Experts of a small language model: 64 experts in each of 13 layers, 4 picks a token.
Below are experts of layer 5 (counted from 0) of a mixture-of-experts language model. Rows are named down (a neuron's output weights, with its number) and show model dimensions 0-255. Each number is 500 + 50 x the weight over its row's rms, rounded and kept within 0 to 999. Numbers have three digits each.
Before each expert's rows: a language model's description of what the expert responds to. This comes from a sample of Wikipedia text that the model never trained on.

# expert 25
What it handles: Second piece of a proper name or word right after a capital-letter start, such as P-elf-rey, P-emb-rokeshire, Mac-au, Y-ug-oslavia.
down0:565543497523540448567411521485488564486475415532496409519416498446511533550475546454433486452508483668577510405496442526562487472412497447351542577508495443470513502475620560441445498497482496465482464511592559536486460484408505430570600568585406477494517442535526516522517476577533510535426508506586499521500516508457584519590486499461579544431513488524456455388469465530398507447442508470617517524539457528573510465538474476469445451503439521500394489482559507528621512483558503572449536526535559477432470447452493569583482610483489452460493526538536458525515535595444512460528500582537397517549485503472480493524507432506511475456459469496506479516468451533578571536492460555477530590526568465478505455502476626511526410498524543502543578407465486484533537573461507

# expert 59
What it handles: Colons and punctuation ending a label in infobox or list lines, e.g. GNIS feature ID:, Police:, Preceded by:, plus hyphens and parentheses.
down0:473523480430519566428540518466473465487549501527463447402422530485558383448565447533465519415466541542517521484478483541460427470454447473357477475481559477488525539596444425524524564398579465518500383408452473495535457477609528430533544414540510505532465603427513461416498532565473506510469563491450558472514527477512523468398491535415500531514468514502566486477408524508575581532572502484486479450586527507587475446482532594518506431448511525520424502607474525440455408453496620526486497533457496578461481426542602498466441448472438559489417477584464499402496436523538450517409410556498511563453440509570452434457554576553544449550523528532552502456483505543558489540462451473499454440566450523571398476517449554482497502504483479481591530532509433532534545498528494

# expert 3
What it handles: First pieces of proper nouns, mostly given names and place names, such as Michael, Paul, London, New, West, L-ew-is.
down0:453592457527449543455513460585489509475505523534599471514377490555442491461451427453520495457556374516511497524464472444427485435378499505490466462584547566562566518530496454583490568481479562460550505558554467535521408548490540526606609485576571464508653451556499506466469531469456506537581399521488530476594491428475431572546459532564515579498364465442463543570470529526458489440513548536437524600588602480478487480523380465453486510473468505490526454473409508442468528527468454426501556554563497543470495500473529493493512527522569613577556484500500505527471512447481451506511477550470420531513439467589573543439473460439522512470506569478492509494518623486402496489510537505530493513480516573498547514387424443482484455486437502515454450500501424462520483506608508

# expert 61
What it handles: Pipes separating cells after numbers, names or dates in sports and data tables, plus closing quotes, semicolons and (19 year openings.
down0:552421522502559510509456498511603513488439584488565514470530607508524469558561467517535530590560583453447463569448384440507445445541469514476482481526551481434553465347543498475525513468504529526587515535535474624527428520538534516489486589514523506503445447461441500573547497467526498436453526594545546563452584536544373574430471587454541425504454529520545486425577490548574508549532496524478436540473558550501461507511421453485499466422506443523545476451410429584555440519512566553522516563471527386486529562473478521467519459531507523514543577484565596498500601399448594495451432479526528586477481400507466505529460492544361489462495459544515462484481481521455466526467516465490514580488480479517544505571531434553522514556501567395584517505585523513567532523546416

# expert 46
What it handles: Field labels and values in species and taxonomy lists, like Genus:, Synonyms:, Conservation status: Near Threatened, plus coordinates and list hyphens.
down0:572492540516520500530557564493411578553499561516511589523498484634514444454509462488495534525457562486486551456516512545467481511465463524527527447487492461527464464469438468500478584536501501532620541371405412565538560539586556558547554477543405396521552457503488450507511479450460486589394555493490581531570635429507575585446482560471473568520451548442531517512472516525483542487449474474490484495479471526556565497468509505480492458433528537549437528453493588475531492393451532477545478532402464472523452543365469436512483542575553491568597571492612501467527520585480450501497517409542500529450466445472398470466525461488579493497492522480440568394554560483552535462566343574470543585480451492498463491462538540527506464561574488508485520505553435498538543469504408

# expert 51
What it handles: Digits, units and symbols in infobox measurements, coordinates and dates, such as ft, km, °N, ′, sq mi.
down0:504589607463419508464488488491519495415506495511553593428602478472482531596488442602564495393529376469437513423569484415509485538511493450445503513371470430563442389514449520471491496452473431540532541502543521497524457488431516552456501517406414502501441424472566476530546566490486527534440425567493515557522490504469506525500553376417452467476487522517554490437500527551508560532496517507393524526558434497413563453509460570477463537451443449500545453440480416459479451507551564571563559525486492522443532490501525474497415451562468452574423501552490485472398459439609503493528532419414410440463543490441504530506421493482475544503466531397425540488502484515528529582494565533451504554492539478523486477418497586536587541526445503472511464436543542483537546384433559

# expert 14
What it handles: Common given names and mid-name fragments of personal names, often Japanese or South Asian, such as Jack, Mc, Yam-ag-ishi, Jay-aw-ardane.
down1:477533440473500554512485515464438429461486476556429481502515492473533565498565441382480559516464492514550492525438593509423496561502430536556474445490592546421469578552475461562547618523544446389440448450478527505447492444410557479550523510576497460554443520373484451559422482452424507530459512447464502508440490483598551519448501480481526538419529541478541388514475416545560464528479524481462507489505493472489528576480457483396419591504457571530480511477500418436443527517483497569564495560481498494552617551386426559496473506452469445464500587478466472353475584474495529521523508503504530471553537599546625477525427487529478573588542481451526512475509507440439434635500385488423475499467504474529500474530507406497490494529490557415474402468471533489489439462511489

# expert 27
What it handles: The preposition in, plus near, per, along, and the opening pieces of words like in-augural, Pre-mier, Reg-ular, Gen-eral.
down27:509404471530446393543442498464419533497479452503479537504473501514464513529556524417447528428505485504481564481410367453515497487490484613419518527436490601552498533544522423490503533479509462449476406505522442619485510444473503569567535488513555521531473449443513480542478587490514534515518390526504561481554533615536466407533438574653508463465486481597443548424546520477516429575460573472470435519568416492492478487668437566526459442497510568493550460506464516532492551385473442489478481557559404501436490437539495445453492579433506472461524465536448535468527489495488461659504460530530570423487538580454554468429536451490478465490595494440483547502542481503477460531513490466506488564489514492564478476466516441550486588441495564499453532437510498510493564571559604

# expert 19
What it handles: Prepositions right after a noun or verb that begin a phrase, such as on, in, with, around, than, as in debut on, border with.
down0:508509568472490480483401464565571603400447505558486429463449562556550445444537487478520440508549510466547446468473471550566497484450549599530536498436516487458543551506415471527513497437499498454540468510507485508516551446439475414498558460609484473569388507427518540552578555475579555574509611479576419511525573513544398546397434467461419484505450525463517540491505471443436495513550505479516590397467410493547421521559457402496452639490574447545534536553558572533555408554494598442491524446547424444528494466502519500438583511585454490505466567516441521458525426457492510519492497455415472427572490447452511535518505468578433553445509490490518519516453563458548429462463455482555494451472535545463529461495422459585511429438428471500496563554472529536484482397478529

# expert 8
What it handles: Labels and line breaks in infobox-style lists, such as Position(s), Party, Died, Coordinates, plus digits inside sports statistics tables.
down0:489484520484456540549543367574381511479519540505543507408583382474497459508472445455477462478466502495447456455450545492506559510511525486530494447464457472529467547485576544468502556478452503506545495453520539593512427426483465522458444494439405541506496419495581514445463569494535485591533421516390510533630427502545447472489521508568505487476443566503526572578625486473443420473475420411529484441465431557480485500512524542451518476434418487470480355519476465449483553477321508442501417479488487500584499497377443481515491492550453535518457465597546495540392444426594515397561438587485478413500512478571475490477475499464478459448437483383513434539456513498467463497523493481481439525586481516570531515425459511482519501512546595516476435488445480520492537479507512

# expert 10
What it handles: Second word pieces inside names and words after a capital fragment, as in Sat-y-agraha, Pet-ter, S-ever-al; also sentence openers like This, However, because.
down0:574405495540496474526533582443398601519477524431523474558498428552508494525535534575553458432512540551533495454461559531550533376554437580482451583402563448508532546503565535521468426489470487452483421527469534413434476414425531555407515454488466490467542503517530510395415467472575447533511529454384533480466602474506462494442514498563591461511515488544497528407461441468478483520539509481412451487464485412546506556502532467608503495511531429451500431410566554581504512478533490556534499441509506465424523565549422458482520588492503474575482560483437579548568472509579624501421516478433470458463486450423451545402520482478476421443608492490486562476520474513539476479367559407467471565502494531503475475566452498509513541452574595527513479489521545497488466427483515

# expert 40
What it handles: Direction words like north, right, left, zeros and digits in sports score tables, and mid-name pieces such as Kan-ch-ana, s-urn-ame.
down0:485470497510486480512463441478487466402530513341468458472507485532476462464471510529485503503621557479528536579551439489376517549585507464404541496419523447483463481519443541458575471420563528542481535544429552477507508515408493417442492502485488458480527465452509564513448439423514496519585463577440576578472505503366534454466557522487510474525473550490433491472445434526539551536519451464396521569545510577523530505463451414481532433467573505404505452555506494493556499484541372557480496530464494507526587446579460469411514473372432413478481576491483507515600480484476422551462460528448537501494532432472555469523374593476476462432598486465579537495456536586462562452540457514479496430417558592554428535538513528470556506550493474416522523474509540531572535475456424

# expert 29
What it handles: Middle word pieces such as the h in Buddhism, Blackhawks, plus -act, -ash, and activity nouns like event, work, project.
down0:541480493465534556566555511503517486469545510555495530515518477468549407442435453573613562477572492573533591526449515524516537461443482562457493512538560484445600538549510454490475433467458549567502432499420521623405501381465495499512575517493501508452446504552457510481438520424603444537592490493422540515435495450554527479388445526547527529496445511525529503568432494555532596503510531470465406499566480468542501569478458485470486562493559548515467497444405501524490523443494451589574506457441437521455509464481536501464530452399488494509383474509501498419528527499466475532395379510544457476499521461444538528413445467533470496448424547500432395447438415528529527434464549532546439596523398511542557459522459543533474530479556513472479515506671493520492441385426554

# expert 11
What it handles: Short consonant pieces early inside a word, often right after in- or per-, e.g. in|sc|ription, in|p|ut, ex|c|avations; also years after in.
down0:477479602582428450591602467619425477516508461484506527511483483432517385484587548516496419589510468551449506570403548526579567545530488551472505496602583554508570535515490463534540496548489423520477477530560425455463526529508471510420447447450560450417525428502524577484476473450435536494489574517602490520537441497532518495567595444558522588451524566482481506423574515426481555497627411464615416471427508548476512547450567483523539473467503466482424542525443530498511410525498432495419488460528659449499496485448461513497474495503486485457451579559490509481512520498478496476464585550444419527527523537546552450398474439488536510457445578478487484546535507568583521502484448471539485499460455419586505580503378485472454496543570461493450449485430496546468496474516524

# expert 52
What it handles: Content-noun stems and pieces after the or The, especially scholarly words such as the-sis, the-atre, ec-onom, century, History, daughter.
down0:478510539461604480469515477503476461493488498515488549431524394590494487497438540539508475463525517488507497591537596483442579429492429556494581477465594503456542539461554425579414563547460495524461442505482488459479459451481459462433398435453529542528437548535407517441515550420508441504479453532538501463519467487444491519475512439527556470468480456557479465632519536449489451512568531525460613510380478518484508471469458481468534436457531615467575485450392647563542453481515463483481526508464477490457456496489487527395471534577499464524481461411499464491404481472487569504407495469629491657536507455478508508500461564496484477467546479490498468554522480550393550523505508575548492550589506610426496492480505562448371444472427465505478566421531564502392491479553458

# expert 6
What it handles: Mid-word pieces of German, Scandinavian and other foreign names and place names, such as Fröhlic-he, Edin-bur-gh, Rhein-he-imer, Strømsg-od-set.
down0:476448473474542602602572463521491463457519410552520441529565518509464531524422505514520486529488492606488571496401490412630531469513432508540450478500438440581539448413544486452522493482626455588406520539532550520530463454508453415526572505525537460454543517532493480545623507449545571496481526536517472506548615515607456466531465543382424584446438536491575516475489454451564598466492532519553525571528550541518458481529477448565545530548561557500486481542484530521465534531518417418505482555522507452459525481523570436552486498513446640539523483517546443483449520479517548562523567487410547443495585490489587573471472436487559492554540512639587492433601539420510441464484557532559518433449430489531569469520505548528482522520504462511474508601554540529531460528482478

# expert 0
What it handles: Verb-final word pieces like -ing, -ed, -ies, -ted that end a verb stem, as in fitting, denies, enabled, owned.
down0:603505442495505468526480564404530469541484478477522512482443542578549419519490479488553461550430506469528450420507517556493601554530491459578564553467511446539512494459469462455383392475575497536506458469456501577467501449488529525513521491459478493449516400474507462501490515537463443539465510529452510471562520580507523444402456483499503465506431492606488501578509612507496491491458468515556591437441606464525545468413517559510422514458520570460540467560477491461470515537447459399530499531552511578538436453489469473602470517569465506518538531478400587400394610513483593474403439512545498609449467543469513430542481438595517523457422459515568491479539533503519580478560518511380450517467516556511451504482513464562565489606538525546477395478432501449516435467512345

# expert 47
What it handles: Interior syllables of Latinate words after a prefix, such as rem-ov-al, im-pe-achment, un-ivers-e, and opening quotation marks before titles.
down0:516598459541546557460464531524584541462500547526513440529475566526529540513530564631534485480606571537462396511468512581504459415468432472515558524484532542506510500489476494577587440462545541498528498523495531442488470509377460462543514537396477530547498429469414557568439454554495527465497504495491468536581517511544450560481378526411501535481508412586425553566474559581499524469547489606529434587545580481456481436446536504477561572575535543469581489515456474509510465463500468463506447449510470498562504485504501469517511407473481522452453497486439548554581509488456565385527487534535427537595564637563471362430587489540516489534483567479515548457497539445551627535422447475494417489552461501423523542497582539506473466580541501448469483578511417495492509540475455

# expert 1
What it handles: Final or inner pieces of foreign and place or personal names, often in tables, such as -ić, -ington, Ash-k-elon, Habs-burg.
down0:587511535540468388535518447482498610512538473507506530465595523513458576567496526486490466530481495548529479552512530447479480495578559538486490486473543495504540484486580449450469543460545526519533510453467571564522441477471483599446424484491624502472496537473449522593439490497448540507498455559537455512363506469544566440507495595446500510516437471481483522479407562581519467569472471508447480459424442338475410466451504562437532504406517459379445439502517533552505482497445435518530442479353403350372540471570412539522562497533447475446545481540488474553508518448539471488481526498504516440552582554548583527444537447544445421439524452485518498512565434520448494527527527521467452632507564511518492496557517472478472478468484576520520595496573515502465459521449617

# expert 45
What it handles: Digits and decimal pieces inside table cells for vote shares, sports standings and statistics, such as .0, .8, 17, 7.
down0:502461461454460523462471432430490470622503531556440546523528449475494475496391456467539548490582450463517658474455463539539542382471435501566559464427455519480549485474583521463607549524551546532528516550457481481477403499535488613439511529513419459538505500523431526477432485427551541528519549526586527389488607465511473553476430460543470444542526515562510459515500493501405518428521500586484514471573528455535455529414425467558528458492537486489557494467381472531507478480431505449474499487471445464469513507469492539482597494535547422540564533499498473471444548540529512598565446473315482456501480409532450522454434475578456465465534515430434550507500513452537665454460557530467426536446480556523504556496410490541537529445529494457543448529468490553486408551473568

# expert 22
What it handles: Line breaks before or after == section headings ==, closing digits of ISBNs, years and chemical codes, and list-item parentheses such as (6).
down0:456545485509527515396521518440449633473556504515473542472420509449493510496581555479527459526486515495487387543510499529460604497450553452550463613451508529485440447459497579461449492533465452450463483575556490508578487532525498465473500520586425473475560602554555500474403443559493590464533481505413470383442486519469545482407638506479445515472407500625473464499441459419530506579389498490520436502477493428511501506451502507485464508565430509413466470637477540425475437509561550438455481400545500540479438428507524552488494487586466509547574483560521416401522525525467497453519450508507547529507478492487559478473484523456466454540512606466541427562437525492423552515530513532576586384439497538534490515546467578519465526467481484458446488548539480497543406562598473

# expert 34
What it handles: Commas and periods fused to the last piece of a word, ending clauses and sentences in prose, such as Olympics, 1880s, Concern.
down0:543428489507513572597423478517461508603460603377519563554439483494524505543548473437474486544525528523531570521543547521456513362589418556573528471575574522488429429497475506522488589545459526517533536465458451527532520548534492500453537572604527538515517537523453549486415481497451506467487526442489539506533644524441536558494513470501476513482456460449473505523486548504579478512532395438510524535559429479413500541490556498481512456559568597472501452405388533503511492470506524488440413568567504478534471464515534493633503489495489513456480566448498478609406557520493516561513476454432537538465578477505464530602417608476463515519553470540494502514542499524486501506506463554598557481596583487509427536513571574536534622423550449492454531496580454480494489608499384

# expert 17
What it handles: Commas and comma-fused endings closing place names or names before a state or apposition, e.g. Waynesboro, Havre, La Jolla; table pipes.
down0:462517550539583542539485536428547530507468550550445437424414461491506479402480570444463489475564486496529464521470393466431503531479539496542574478452583511576500525563385512587513541406578549542504561461565491563491471500416517531515480501440415467434480496530518518440491418481540506558505443459516453503515479526455477495466537534507502480542373499543485518453459488421474549496497468505536463579507528466542530468498483455501406490484483494435614512457589554565540553479549522519468503607631473571570416492510484484559508583579452537483498495417437521402583447542572435548540546471431533421519524439470559539417538578474473471526515444399498491507495466532462585495514500528411557389480494484575527532629449487507440499406556525545618454496567600526513422543526506

# expert 36
What it handles: The words during, after, before, research, plus inner pieces like -st-, -end-, -th- in Backstreet, Superintendent, depth.
down0:536481501515461574538572574521499559447507531431496411497525500402517444399554554524550450455479494501418392522507442532453414447513562477378478497460473518489602500382536576484529447543456533508486476401531528513540555402457424478548470463463560461460389500495462547518566542472551444515508414438413533531581519491482582471474446543401472562548467457475497477426497415412541536557577518535535559531426467537430533561573404527552551510476469512528558473632484518452505525483469501512578508492487467497490501537522426556551440589492458539548601536452491438514425515574562503566533524468609463486493464472567515506510528499498534462455525549533483579498474480462542514449453390565454477628447426547405565583454484486508528498446450483521593556515495535460524512547500494

# expert 54
What it handles: Word-final stem pieces like -ood, -out, -ast, -ight, -wn and common nouns such as attack, help, father, mother.
down0:549545457383478477451559476509509488513475512441490484536465540390537554404486532548474508512438608403461493443503457586498494499519502528592548474490459456538537452469586407489514492577489527409380497508474437456550504500455465455466429470559443445553453516572573532572548562519515529557546392425482550547528529469506426567461549537543521448468537488494505564567518472521514490551497529572555562542561437474581479542443457535472473457516547533546509421435516569543446452547448554525440513565556514469452510482453493460448524456537615535483374538469474491481521517445444475480468532578534475584454492411529495498423474479566563471636505523504449559567473462512456456503521534466446524519503451512480510477498511452626413442533499471510594560424336402538509575497421560